Experts of a small language model: 32 experts in each of 13 layers, a shared expert of 1216 neurons.
Below are experts of layer 9 (counted from 0) of a mixture-of-experts language model. Rows are named router (the router's row for the expert), up (a neuron's input weights, with its number) and show model dimensions 200-239. Each number is 500 + 40 x the weight over its row's rms, rounded and kept within 0 to 999. Numbers have three digits each.
Before each expert's rows: "mostly gets" lists some tokens that are sent to it at least half of the time; "gets" lists some tokens that make up at least twice as much of what it gets as of all text. This comes from a sample of Wikipedia text that the model never trained on. Tokens count by the router's weight.

# expert 26
mostly gets: " $\\", " usually", " can", " function", " sometimes", " commonly"
gets: ".", " is", " in", " are", " be", " can"
router:536423456476440528493492520426485481501509515488609484494516433500464557518491467498464512464539484530503598550434445518
up0:486547447498505541467501498544467494499499488462424515490446451471558559547441454463483547530506574575493501473533561486
up1:515521462533563477508542527479444487511553466456513497418511483516505548483532528532484560447536501459513570480502469536
up2:453466516522537501515524479500476456421559498531472420473537518524510541504514492521455549500469494528510549487495522509
up3:550565485479452537496477548409532456552533476529500478491519387594544555476501428460526491460536569535387489532507418489
up4:497455487508532456465515469480489535543527545560534427463472612473501540532503514452461550479549424495517502430553551490
up5:508514464398519517462529440549502484465510519440565488496508408481447538424476478558467581513584546512524505455464460441
up6:573501447492469560550565430485483486516537525518455524497453505491497517474523517490547557491529479431486531535498551488
up7:421478505402447598453499513511527467476513493428505537536501503415472549512465547413479470535528514531518478512460500479
up8:485517530491532569494503469566464479571533526546511536548490471509475511584498518495484495489442602511511473422497497517
up9:423442483471498438536554523443456542462442510483424505477527495519525483501500509528503440509493515539497497509483485445
up10:465501495502469521512499524562482571479463477458549475516445470525453455547539474577448469518402524532502549489482523517
up11:494457499439534530514525503542480558463503533445467549472460491500486491537518463487478531504534550426452522449562566510
up12:511422454440548553553437501510497406469548479537549477556483556502538452515455551471601526473536480587501497507451469481
up13:459455546465425517503453571464466457477530467471566567539517456535518478430449457534496418484453495514473441514475524516
up14:492529562498505539523458460484532577491564508454490469559541487512580519467489559469519461474458503466557522539492513447
up15:522520576428519519605532552510455508534507495501535484528450485500516461553428472495493432604540509459506531504437504457
up16:545502497473497488559457486512538484456432473556509499495496503529456498532481478492513561489462441551407517483514463552
up17:476560456430493494483508560521512495522438517537540574560450419517534512460476459427521557506418525557486514553473434471
up18:506495477483498458468451538507560448526519466554509578532474529446468463491475552586458535527470457558526587566486478499
up19:530524504531544467523531473473490501508523533454548472494541534505479545530408503512603446470472487438476503444527537525
up20:553491516513518579431540465498473482476477487518431450523517490501452420464486473527522501532533453507456541543474538491
up21:504523510475536508481472471525526498483551500479499529545544497505584512500433494483456591436517499515439481533471546474
up22:483463454471502537530538475511411431497474464451436426484478509414574484501495462539520498516489563510529537478505484461
up23:470497513576462528492511459421568494555536547509470503511515492471483484530486496542504516456493429566509492470433447502
up24:499555461496442553532533366425557445496562479558543444445499507457484526467463542493465465485495489527533485512557459584
up25:517476497483475510469446514510535563505546492475467488494532489605499563475460459507444495573531497581533499448446435520
up26:510482487452570514474502474580483473509507513428406455422462516490515498545520499536547521458484420533461459556533537514
up27:507478498532538491490497503543488482576609538532545508439443546587531556436518465527503503595488477536501512566514473524
up28:535495489557591539556473433512477439500600505436505519543511488512501510472445560515547473522552465439508517509504421465
up29:498516502544535575526425486521538500501520524510505458463499484482510473518509488445474528515585411570455532487531471439
up30:583499488446464498478543489446464424486546459452513473513497483466483550510562551485490520430474505517481558506506437555
up31:580512456499428485516441537575453482493519487458479511420554478484511480533481527538433578511496492504545440520542498498
up32:486496458564560511543499539458444460514538505597550548588489477503432509507562487464484467513555548544500494494515523472
up33:506452493476406465425510557464495538475493468504492526463612447527417525504485482535468508506497572481533429570501554499
up34:497450526508382492547476516510488488512551441535539441457514436454559490500484580490545476534452533513512515512469446462
up35:483491473526468587491502461474480506486554423461486478517532510475484489513497478498524444484445555574552531515504496495
up36:471509463435500544517496512507511484517520494541505533496513529497500530418509485518423490513444446502535498559442508518
up37:545433427466489531489403460552551524528536516467493483582591451485489475510499502468460574548487510492497549535489474557
up38:509495501474461541489449481499472491582566494543600516547423506456553544475542495593523508498473400483456469480456435508
up39:509487526485493525454421549486551532529528528508437485517554522445511497500492489497467501497536515532533503481559465479
up40:516481548451509539507487496495474422466480540510503536519478490476512535513435500523533468482535427524505515499470465487
up41:569484494503532447513534510504486424510537532460548456501530542438500490478490518499486434449516461508557513548537461506
up42:580542510462441500498494437465478459474514509501500562440515530514571500504497626532469499463498429509501506524555523524
up43:511508454544486623534505523461499490490518534575479457587526539559551453579494493526567512482509492556484555513528553533
up44:506517519465478509560490473517486487531451523535543532516521491461512520481532470492469510534504448483429527531555474520
up45:453540474455469543453490484483526502531556491516424421533448525513573507444532541512529504483480426502466470471480505523
up46:551494457501472468556594523471510472499508554499536446492513552492480524547495496564479513467529473429501553534456516533
up47:520557512590511480518489511482521509594554527446483496433530537519440493597430556518472557411509492569457508568438522456
up48:529472531563520521562500509437575500514485501558536490471524534518520451465444568556562529500493478487505569498551421502
up49:530453519454515489487460517493476488526521483490470491568505486466479490500492538474438507479487486516472517501466531466
up50:509472512504486473532426498488537481424577481452422500551552473566495488478491451547463455532523465539483525459509487428
up51:475551556519525506503480506501536497503546496486486499487506557512559464471483573444541500538438519470511469499491501459
up52:424449534511456478548494539463515536470585504424519464593466530546491450426546517476403558483507478441399461497545510399
up53:504488504561503575523483473517507463533509507435486535477525506501457531487556487503452585474558518493520524464497555427
up54:463487437491514492583438431503509459461537506477453430544488494503568451543504514498489530447487395470453516553528474529
up55:529514543494492473446497481564497488459494491471453550459559499464461533491523446555474536517460476468468455542496407485
up56:532465506482505569520518421509438527530521504528515552442463530459491454493490544592531524532499517483506483449494515493
up57:531458497514471518537511469485409509554560594487545530491561534505479479475463537502499478431510496530519475484489498448
up58:510539540514459528444523475489480478557478497568625511482450519499492449516438470504476453521484514411468439542518486422
up59:518440494423501461446511435496490425484452458520465469425506543491448504546467564502485559462508500495533504471470542513
up60:493462420447435419526480497511373535517516453447520444551437458488488582541528516472495500479487489523471521479567495541
up61:485451491479459507476560531557434531456507450530486496570467497522495504444574476489458471425584473449509491524473544487
up62:461460499484493496533483493543449441550469532476489495584502464501581467487519582508552500424504466475441506491503482514
up63:539439436490529560504525567438457513487548446490505515534494455506468513544508481523455546443481500491480512468466464493
up64:534559492562508476473560516466505472555515485526467450527491565428515537551511539515472522544512493472520512539497437448
up65:551475506459462512494511550463518470516495474486499465543553517594523524469502510585561465517479440507520492534514542461
up66:599501521447457529462509473468447527431500566537571474505529505556499575530550448532514559457469462409581547505489550523
up67:529539494605522464518512528506463513499466487513495463581548472478460471489452565477466536478475604447526531542522511566
up68:465448584539503576469502497497417478495540475476459442502513528538490560501541459509519541486473550420549456608446537478
up69:474507511543481475451534474550465521563540494530548565588570527511489483571461510560461516472458498474508498455521469519
up70:442510487479547547472458587515434489480433477495433489563503527527419445552506481533473500440603466528498523502525512467
up71:528485457458417542458508493441520501479569552494519385538509506462522529495498497482562529501565518492520506543499494488
up72:525521499446524476471499503528499535555457449475565461522535482511476529561503514559594542536508532577503501499543458455
up73:529457517482516432490521612511436524498520491456520456516456491472489472498472561519551519519509579494552447532434441532
up74:576557514444443499542535487496520564547475466451547491534501514487528449577453499598566493552533531505407517527486486461
up75:528415471457414414509515481458488411543502555455454527499470444519479664379492494489535445540541515511489489555529538519
up76:470452491519490449503526501492470502544534478503493462583498499505479440517537480482442421498490463513516530485488464536
up77:477485568431522522440493479480514559510495483441558464453535470459490504540526513474557504500470474553472518524523451473
up78:507503498494490521437499552499484577481528510447468500529552489521509517506462557469459542508421480538441542538482400505
up79:563514556516423630498448503523531517562563525489455541480487559527570616455477404466560551458535535490509505501510540510
up80:489469440471440499531578557503482517478452474535505549491426472525497467501572520512478509523532457527547461444520541491
up81:518491493435496506462485490568488508551439572534508498526533518521434512506503484521482508504488555531470524606460503518
up82:556448449492473603481505450503470546549457513441524485474476429482497537531485504523527494489529497499555552521507483493
up83:433508474488478547508421468526542538462478505499543457526489533463439519510494496500509544500563545463547571610475428509
up84:440531506493479463455522451535488526512467584438526463521563547470491481507486542487540463495507512519461536564496498497
up85:443502488521525509480507543452530508500582480448485501518513491428426448568487472585457457524604464533436461507491475497
up86:484458489442544473569438518520447468580556549567543421507534478465541500439474530498498546402502479511541496500555524542
up87:524450534465549497503511443461458473532494513488478517534463478568513478437445584419530609532420558488424530561499470472
up88:479599511495519474480550503510511469558550531528428460422556594481390573563517603491572498502500429605525547476526554506
up89:436436487518534569434531491443486543466481470470578512506534536502514583481466489448437473528494493562460533557509520457
up90:502450423480477489480554480532441508444464577482591547577574478519448496487453500521521583439524524507548491504450500451
up91:530508480502509521531452440425473511562493526516512559520489439498528566500480533465602467502446421495512502523515457523
up92:462466475456549437449470522481551420481480516555536461598468465545465467556583471509455436557560508450497412474504508460
up93:548515473494483536536524529464568557542492483550487544549592490494505477448475450473493500425533469527554515520518465490
up94:608535493494520523489564459512475472538453469494502407459497561500502523443502534550429567504512582542520560582532446471
up95:471471519509548554480505530497517519516511496462481503512517508483485470458449496509483492476510492508521494503524512438
up96:522508475476454474607522517486541489535500496414490446437557501442486600433521554473532471469507506469552490482451525467
up97:515457592511417503463560480499480490569449545477535432529425524428518534465473582571460454483493492522518471607481482519
up98:504530506494458522492558500506513505508531503553479475521605504567499515493514467517562542502483409575575614442479477479
up99:477490581480565427503535538537496479520582503549531433507518486482442515475412495593517517419452529463511543481457457529

# expert 23
mostly gets: " during", " During", "On", " On", "After", " After"
gets: " on", " the", " of", " in", " to", " after"
router:558455497457515507507508450464477547552502523530511483526535557433455543564403473618464614456524500560516531523561528511
up0:548556432548507522531503552450452449475524441523465494479490454491559573538445480483474522491537502539475565470538506552
up1:552536490515578509512509540475469475477480486458548555440519542540502519436586559541454558473534542470555567479574424539
up2:475456486516523533540529465439451540461538489533488470473561513481500500469508445521454545509480478457515502540546472478
up3:536527492484432543499458529486479435556528512548527492486541418581544533497460501455509551441583597516399496531513385515
up4:469471502533525501452506458447528519528488509626539376499521604454458474499490521467452517502543490548482567497556562492
up5:518534472457505521507553461535492539427475498453554530423504442483474576472435553555499592497511471484526534426480481521
up6:552518453486459517561551394461466490516515564514424510526418519472531507491563480485574582545501438410500543537506566456
up7:458467535455464563504510506493466522499481513405477526516474538459466497482418576439503450513509544511509545514484507494
up8:453541514503527523495544475552458564539513525592502502559483499498495521546497550526474526539463527551487489429496529489
up9:476449521534549459481529547456526577500466528505450474514493515565518521513469529532460468520430580527490481490448487440
up10:468514489521500524506508507545506524419448479479580473524506459512506488509548473563473452554402469497447533532483530525
up11:535476500469551497486518451549524487534496512462482510434505511501492466566557493487507501516542493429467512446535548520
up12:495439465443518530550443481499493460447549497504508506480511557511488414518409582483563534482538494568557531505474500462
up13:516458480427458467528426564443511480468490475513535531521511476508491531444419464538487434474433504518441482522424549481
up14:536572548450491525548488498511498528479544511462484505493544498483549520493514546513501481434476497482557506520536503443
up15:453522535450482509575576530523488525550539462518549503519465523456466493556494557542501440567479491514529557514437470473
up16:565515507519527452540432513484503444467417468562468496497531511536436479533459486497466505492486435579453518508528505582
up17:466595484460506512468504505566519486497469519546525528576470469523442496477435444448464539489430547565482544513517482507
up18:515479523538504531459476495548560512498488461499564588526502478471500509478462570545434515518494474549515581579521511509
up19:503544543546547526534512522453478427551517550463541470534514533466511475560407551506636434492538526436503513511508530462
up20:527525459474521564502542456530469507456450519519427459525530507494446439426486477522557512540553426469476506484432520460
up21:488524504475576500541470499448439505516543492451538538554543475487585514464444507483511565441560531524512481515441487489
up22:482543481492516547495487437547437459508482508459471438496478490434537501536457440531503476532454505518536540471548508470
up23:504496489543456518511530483430544472614526517574534547528569423502438484504477477544486512463554493483490507523396469499
up24:553482456486371466488503410439512522480530451494547443475539457499473554500532483495395524453519471465537480503554461573
up25:536468483509478502477478510532535537517533454525454518496550484495539515470506522501390470548502517560502483461465510521
up26:521471549477559489421489509539465454496461472468495527457494525472538521499487501546530502440550458508471444561560504540
up27:502477531526558454442529481493453483524516465518500505469482495519569545507535462536477484547496489538532495576512446531
up28:485468500512605524549460419549424477451610501502460488529483508538488521561476506514487539511506476530456503511546441491
up29:459530515451534556493535409512550509488481532480502546502485491526464452538522460458471493539637494532442482436529500440
up30:499528449411527463461517498454493451504533484463526496515527505444446487467577546472494527461455456609450541496474454573
up31:518540461470456456484476524559459541511553502456469521483516490473506476566413457554416573501505516468566481480503480554
up32:506508459506562490535547538443485477508511529564537547581498487466488482490546509485470459492543562533456472522526519445
up33:451472460497461500466529543489477550477504449417531538475583447516405509534466466521469464499488517463528450530499498464
up34:484497526551424416549449515518544450541551455519579431474510504409494464506447618422511503522472502591441514499491501476
up35:538571432514535589509476439494473464496533424490522557464583483444457505544452479506389483508475521563533554548528540511
up36:552490497473519533501532477428494516511499542517473541478467567456494539441482512512436457528528410499491513538482491499
up37:487477422407500530470465457520515517570532509511517531533550460454480469450473495417406552551513557448490539543525469514
up38:502453536508458543475456460472453436580542466511546514548413507438512460475487575528499507491511476487457503489505432531
up39:620507477449576486490471556382511545500571546531461481512497541488528505493481505490565524486513488530501506551551559567
up40:470492570461483505501460466468484505489447553504484500478440447481555512442448524542519494463577425504555533451495444547
up41:525531522502543379483544481509502475497531546503542438438491544515495569540419525502448445494530480486470540524505514542
up42:530551550453530502514485479424519469490501487525493574478515617576520477483507602525510497486487478499595472523531545494
up43:525527526586492607514486509495511524476537499563496500488503563496556434514496473553479470455505474502443606485537517482
up44:507541537475512511511555494544489448524503517514529469567527493479498532491518447506494511454575464448497503506604480451
up45:476538487438458557424513466447486505604547482466420480592506459468485504470500552486467504416459449510526450432479494535
up46:513505503455511515543530520490499471545523558530523406495501524512538533494447521538472574453482504453504540520489466534
up47:485537474564524499556505491493492467540557533479471493472499515570425491543465547470480521451507469509494483588463537432
up48:488489483558577459566489489457563426466544540535491448472495575542473443536462565537546509477517494520528579476539449556
up49:448497518459466509441473519466452524514530490512513491555490467481483547520467602490460484521491464548470536496486482462
up50:514477478471507540542405461474478480447546478398451521542549449502498487465512474570490484557543551540503503491527540439
up51:489592574541505528464518515474526473487520504467464494469521529522518512491475592435487541536445552511495480500507509394
up52:475492555516458488469538521414564437490498529446567461525477490544527517460524471504409559506455568458448534506534499447
up53:552483519525495565555479524585500517542494514427484585451562449508489540473518487476413519513512470486566489470496522464
up54:459545440464489491557461453476549494511511539493508482533539499541559423567496525509560526454437415473460542502436502529
up55:519537502451498496490494498513534519523504481539483539438516573430454511486562458569473548474503473507513463533481444526
up56:593509538485430543544480488526445519500482543507459546494502518500461529508401552556499573527499483468462491478463501496
up57:528460455522494520580551463532435566566573533482556516512492513513444493437429511535514509469554508511533508538449544495
up58:491475535500506523452534463426454460513507518545552477435480515530461434484414471517539476478534509464499502542522449439
up59:506438497453468450449465470491434489481498453527505457467538503442444486531471541511474492461469546515553493494480464540
up60:566475421451437378478528487504497460542539459454569454545463450560487561523551506479513496506507429555438520479531482547
up61:508415529414433407482550481471452465539511510543461514553469511552506446465553503524443525428575419480469480497473548485
up62:502450502474551461593507501508447519519474578532468513593411477472550503501465538517528488388524474458445465482497476489
up63:569420452493496540590546519460426565519541497500485504525569471522505529555499529523482511478531549507491509531513487472
up64:583540482520546486472561459412544519527510471487495482510491562424487500505488540505456571540576518498493560544482487464
up65:515488527480444489496546522505558454523500444526526426548509568623486527507505464561534463516418418526523530490525533511
up66:613539505442433573470508500461473545459498547498540517479525480562532546510553493530537559402531475427536558471516460558
up67:534507471585538486606583513503393523501483487484514494559581482481517477493449569468467524499510556467499503493495500556
up68:468424570500494572478514470530392535518535490491487451489495549539478563465507479515530530510495495456520446601489567502
up69:509536543550477510507546457571502532546514533584531574571554589484537516548451489569486516453551509531535477412543462474
up70:490533493519519553472444539523455483489455488439437514516437552517454414557466509563452499408506493461576510509433479503
up71:501497461434458510530530507483538522543510515519478492522508489422457557567496507461539537498554542484523471523468503450
up72:493478497456489406501456509563463476508497490452516484532555462485502545501500540533540550515517477576479508479531467516
up73:485467510451531448470462608472429542511561479391498519567479424437466424453448621496495476503544531465482429487456458502
up74:545498520448473533486568565511535574513482475468559484494495571563473515586496534570546458527493538518452481529488498481
up75:506426410446431453515477519441475445486534562477460520511541488524482575437408572497508495520533487524500498459596514535
up76:501502514545552483514542497481459487522546477515500503544516465459521461500530527448407434465494439524490520491490455539
up77:484548526428537458456462499461487496492460516522526473453532485522484464571516544466533466512480480519501557516530488474
up78:521500479471473502449467589533491510524506486479494515542536523493466560460476534518514537489485468558400549535503500495
up79:576500543492458560507465478552505465576527487518479543481478544544560612417488437507513515446474467552532472440478500516
up80:501493492483463527526557481488497506476520526489496519518462547493549457499537501561474556490502486499547458476564558429
up81:517496541486515529491453480549510499527446555568533496523512548463525543500507462514464509488417488523463576587480494496
up82:506492438525419537445521496528534549543488542396497454483516499497531521513451559518520482482510452466570523506494481469
up83:468495518482459515501366495525534500464488532529561469553484487525434528501511517506490545472508467475495565591476403516
up84:471535523505507528444557425499446556480439539485507460525600498494526484541532522520488494533551511508491508555543484462
up85:480503478504441510503501491466543502495586493472503505466515506408450461531414476546448529461630451526473427472436488472
up86:457464477507550533529426517499417431537492505574581410533529417483553486417537507481516587451560459491496531498558508538
up87:557468500504538485537517463458442487503464493504471564498489499543481484485425503403495547493455507488492510496469456500
up88:483578526449499484455505469515509450584536544507507453422540556441409584479460606497508463484522476587510563488544506518
up89:512447523496509506418492467417475535507474476500614475488454511516492528460484480504437451487441497578439472534527513482
up90:543483408416483429445538481543493491458489543421576580566519472481463500494464555531469578480508519492471482457480571500
up91:524496468494534522519443469497492467511475511525502558542488445435516473524482529476598529511480532506497520513534482512
up92:504498478487537497513435511500554459505489510515569502557447484530556440506579499492500479533522507468443448487507551493
up93:538496500469452513503492501485531583491500480534525555506598538524528475368437544443505488465528429521499552482528455517
up94:594517506507542504511496446508487488532513482495479438522543599534498508450518507551425554576534533537566585546522475512
up95:483471504510524536544456516549525489500511518472474469468507464513465457422428501510474470557525490513500495521546516437
up96:521518527543473518618510508535521466527504524412463481467568571459510583434548555478465495465499509452549502450488557509
up97:484453561503434512471577480512458492596513515494507455476460510423499468491464618573468443517513544635483535597488486529
up98:524547451542457531532553493471502540525520523606520486473559466583520493499506529497538530484481441561508591431502418522
up99:463485540492495467507535513532532442555538523592467451478515509461409533457425557589540544417477517473495576475506506479

# expert 0
mostly gets: " took", " began", " worked", " gave", " wrote", " making"
gets: " of", " with", "ing", " for", " had", "ed"
router:437460502444542507504526495543445475491589520497498496484529568512498440567477520466525508452550554532501509571496526491
up0:534571450584448520480489462447443466470549484443466440488470494496551554451462484488481495495511548540451532520525511502
up1:483496455506568485462527558484498491491495485476511489451512517530498556449550556501483576468585510497525556509565416540
up2:474455527498533484523492495449442508457592505518499475482497492485506501508477439510498537500450501512543476501545483501
up3:523509445415410575468468498441475470552548521469485480521511368568485481512499527447545557472508550565436462486487425472
up4:468515474506456464433559465499510501519457530578510423452509605438486499513526552458462568497499488527500560446574541515
up5:501524494451505580478510448492512508402480498430621494472562450471508515476433552532499614500563511514489565436509546486
up6:551531448515413514512484426473493518480508517552454530493437524543527476477527538484516624512504505447484545519492546485
up7:441522518389375634483519515476462497444480522444494534546541458413498532552468525455522523525516526459541482483457502468
up8:494562538505563533465533427520457506557500499586475523489498479571486584537522513528492527469461548538472517473491491567
up9:486434539484502449509509484465454537491452536412477441506469478510515498526507552543501424511483579530502454519485460422
up10:504486469517517561474520535510470513430492523466575476453507431519476508466536498566497471461432429589497530519461480477
up11:522480487437508514485522513529491523522477509428453544431470494484526510491506488484532530515516507447450520456529529544
up12:505438435443531540574451474479509483483523500536524456458535571538564478485449553475559535486496423557490532487425496481
up13:481469474421416472589419524419472468490531529483536518552497516489526456426447518516489489464512488468448525486468532487
up14:527520533505438559528449522471499609517592509455510530509515487479505506460484551479517437415455555489544451502476508452
up15:498541568469528552590547528492517508475565503579502452531455547528510506498449455497521481603520507474488537553444532461
up16:523473481502509494527478504513524456441418495592488493474515515549427555521469433489512481440461475573422512524544515550
up17:521561459446530521484470475490539479448418520536518514490469434531468493479498443445498562498418516552448502577486465460
up18:518481520504500558478515486525587440510547502489561579484467543504509515466490532537453483533447480522510567544471467512
up19:529505510534530518509485529490471467479538540467543450520539521459489521562461507508586392453485482488483514447507477474
up20:600519507440521582436537425428423447460520521490432458497477475424476407476484491537544485510514515485478499490503526470
up21:459482513421546501520453513500537489531553478503519566536539481524614479446440520485507586448489495450493517515455496504
up22:528561477505493551449486480518404406507469467460463428443496479412536513556473429559522539495477543516555526461498482512
up23:508465466526536523507471489432567446545510511564489504512573445447393510517474494523469534463463464547513533511412480508
up24:542482466478472487483481418453539509502493470581537441483532497468471542456493487515471532487520510506544481534539462543
up25:544452504509462487439402511507509535528569474429471490443515475518501544417471503509450485564566492535477453453405452487
up26:509456521430560485457516483553476467524477497481483459440458508490516496583464487529562519458549445537480460563524499523
up27:521504481548536489456552490476446490509549537515516486434444533582525548477511476553501492499428487559497475575527438554
up28:499493486517610537555500478577490500448623449464488501523536543522530596501448567537541510517495440432512483477512428460
up29:454480535466497556525487465512495527519525548524556495477519490514473489471505504452484497518576439515510479421498430491
up30:516524473403512448451513487474453436502501486457553487496493494435490540519519576498473561454445526539433542519467423559
up31:522506478473434494488475544564445498488526520461471501499576528514533479571442468544483581435503529465603452506505458542
up32:491531468561513471509490519492442480573511513572535555561495529505502493516556512446507459496567551553496498521506534469
up33:463484492442404478478492531491499519466515502419534524489582432551434496527456500512457510542463524485545477514490456496
up34:517454519514380444497435560510535510488500458497546400468513475468501467511513561508498485496476538513474504485484516464
up35:489489456543495599492468504508482506488532441523508515446574499422452525570483473484454474478499523556547553527498535517
up36:537530496519499537534530523493457507536561546517521554516434503450459500471448500524432494523519494486555533527432478545
up37:531431499411503505460453473514494544549557490530526471524562455508490497486469528434455556571424508435532565525480474563
up38:518510486491505545524442488522430468530549486555573497542432498446572491475532548548456501474562432465465529478484449474
up39:534480506427510497489447505478541540491557521533475475506523506489509495465469539461560515398529510543459550505563489551
up40:481545513419550493529437537505501470540504514480477574520409552501532498541441525504530513456561463518569464502437516499
up41:537549533530472483488524491469458442492444567447555468488476575463476516552439492518504460482550429481496499510516499447
up42:577563489465492511510519466454509448450493495501465564466548555488528492455505557538460487467483467541565523504519504447
up43:512532496554551593533509498445525490513550509592504465569522541549558452493488481535545459489493547534469557561524465502
up44:522529569461453527491537466517534446520494509522517473579519506465538555517520475524493514471534473487460583474591525512
up45:464471453490489543469491494481492536532562501506404482463469463489512489457550509507495499435480441485488490429512491522
up46:560516472516508485538541523489518484484508495472517405478546517499497463503453511538489541413486484456491563584439505496
up47:471562445551561490559512508491542484544508547470453484456521523538462514590459558488466506429482464535508499579511464488
up48:490467452550524481555464499471527420451481521507515445482509536510507450460484585541565541512547512503520567483547452474
up49:522478539542565494543470551511482499509505452508496523517451486470485532501458592464430513510513441567450450470409443476
up50:523514520490481545518489432484506446438523460488439454529580502586541485482531449552499517492599507527503568485480479461
up51:468497544508515495473481493476496476480520494510505484506483562520526495549485563477541559544454544451531477493497563414
up52:462459545541481506456543507509484472513531461436546443561467548538525467417507493484444589463471537462420532474536475425
up53:503497531508458575530491496540485460507493501474459519484520512524446510536534472518478542493499521460545470490467562467
up54:458502464465466471519452477463513435497521538458500452531468483464524418549525506495541559430519416504468535513485464550
up55:504506533412495532461453485570565516467535474515469526440514573479477544434504466550473513501446432476495512522491454498
up56:582502503469506576561483440480440484540493553486520509527514510455449485493445539602494551520495471460515516464495432513
up57:545462504525481501556496473530405598615550518437545523461521507526497527501473570576472503450513493445534499514487505454
up58:515500516493471543481552472462472505523522524560569524537440458523499430512440473556528493504503565449494487545505409394
up59:530415518431522450494494510492466456507483479520492453459527530494498504516466601529480546460513546482487511470488531533
up60:492514481454435377483438542557407544522496458477571435549454458511492526530496520458526436496516480503447508501525456538
up61:531432514473440485495553504528441461468530498554473464536482517547527436429560440527475531435574484477529484526467491471
up62:478522530447534526524544477475489417522478579504468513515476492497560505491510564528494493410486507475411498510470516464
up63:554425442480479505552558567451488498525530490519456489547554478509487520510571498539566546481501521525497502550450493489
up64:568595438552505484457551528472556449512519474557484417492512529458491532530495515509499563479537496502496572487493468494
up65:533540550467480503486531592453505504524465485457502455484517511543434467516495494535552465505453468501512468575497596471
up66:550511508403474583441529491538504477420526554512535518453508522553479518516539480533523591478498478480536528413514504543
up67:511562509553538481556531529515478488513485499516524459546574510467485464578473578465489570484467581437510586492507493514
up68:465395594551475560483532487469431525494559502466493422505468476521486554519545454527549541477463517426534464602451535486
up69:479512494517504510469539463542527512585514498547545492600564515552511494479456509529424499468483457534538468454513482506
up70:486519553504508511482440563520453502425435451522459500506482551621449461540516416524447467408561481490566489524513525472
up71:480530469449376530459500528496524533537552535494554470458496482425505519539474528484516511488507540509529526453466477506
up72:485447449407539463529532513497511509494463468523527510493557496534449513558517450565580565504460526533512476411547460462
up73:496473498475458488473558576535439494564555510393492486556480480453466478522478556526510499518521557496538439477419451561
up74:542505498463468497487533531465514559531457499450543507470476515472506484527454525568507454535504544493478499533446514440
up75:483473451454476438480490506441502417523496544517466520511521484510468593417443494499561495537468471479501513524532520527
up76:461419474531523458499486460484487453496544461471490483583488447510485449510554505468448495490474469542511552463489434533
up77:484497536421551511436510524465493469512444475490507471439558462502486540579507507466571501513449489521479554504580459500
up78:536477506466519508430467534482445589523521513436463533537505498472475528516453634425479525443452471482439550497488423491
up79:563524565512478532504440492543513467537488554497483558482490501494563569475498427471494567434493553559488480513488534511
up80:539467440449419530583579459473496514496475499508500538506424524522525452532551462537555528487518478527571452483523574488
up81:533461504465514524477436465583517539547433549584500498560531538551474506511497517524511500517446543497466547598479502516
up82:548462461561423585446521469489470559546499482406522491543487475480496477498479521491470444500505472501573465502530507504
up83:445512528454476488523442461509556522455510541521483491531539566553437565502496505516504495505556515442542504573464466513
up84:471477575518512488464559466578444548494423551462508515534558476502477461590455519511432466513480563514524484545487473483
up85:456513484491518516506482520509551498520499530522506500497550506428499482538461464573510494538549494512472430459466469481
up86:436438519496549531539413509570448481569515500601539437508486464433539495511493505497503573479573504473510496478552554526
up87:531480533496499481504538472499459444511466442456510519514522494577480490486482498410493557503427540472443455568463506515
up88:514535542479469510474514463529513467529524539537485503439562548438435502504532504487473457511540431576513564474537583509
up89:491406491530538552451536448468477577502486470485560525472527518508492559406463513457463466522494457544489473518544525498
up90:522470455486455510440521470545466517428440561467563503547486480554438526489497472529487599433465527501533473461465537448
up91:518567451510450559496497485455521443564491515498494530520492493489563498476514458476592507469470480495515514502529445537
up92:521473450472493446471471565507528468501524538527493468571458494569519437566564446552487445535593525498486433522494540485
up93:545499509452462500576547517559597559522490484528607521560582482469489455409489539474529502458522440473559550456477476524
up94:548526523477533465499573483516431485502434474522501446455492559513517541468532473542495536541487544528559609537513476468
up95:474407500530526523478496480538564512516517508440504505495517465475513469441395543513509550552525526495477507511483489469
up96:506537510485459463578510533481460537486492508442503453408597537485501567473543519476500517492543508456564473460470526449
up97:475450535496474521445557486468463554511468506469523446490426524512508514453455559544506454470451555544472508586511510467
up98:509506465556445496546489492503503534499521496539491483524635487583513507492556533517528521511506446556538531390468437448
up99:439473579502511449493518540521524457498569480558488451519570533466392521489409541581501550404486538428476529539479490529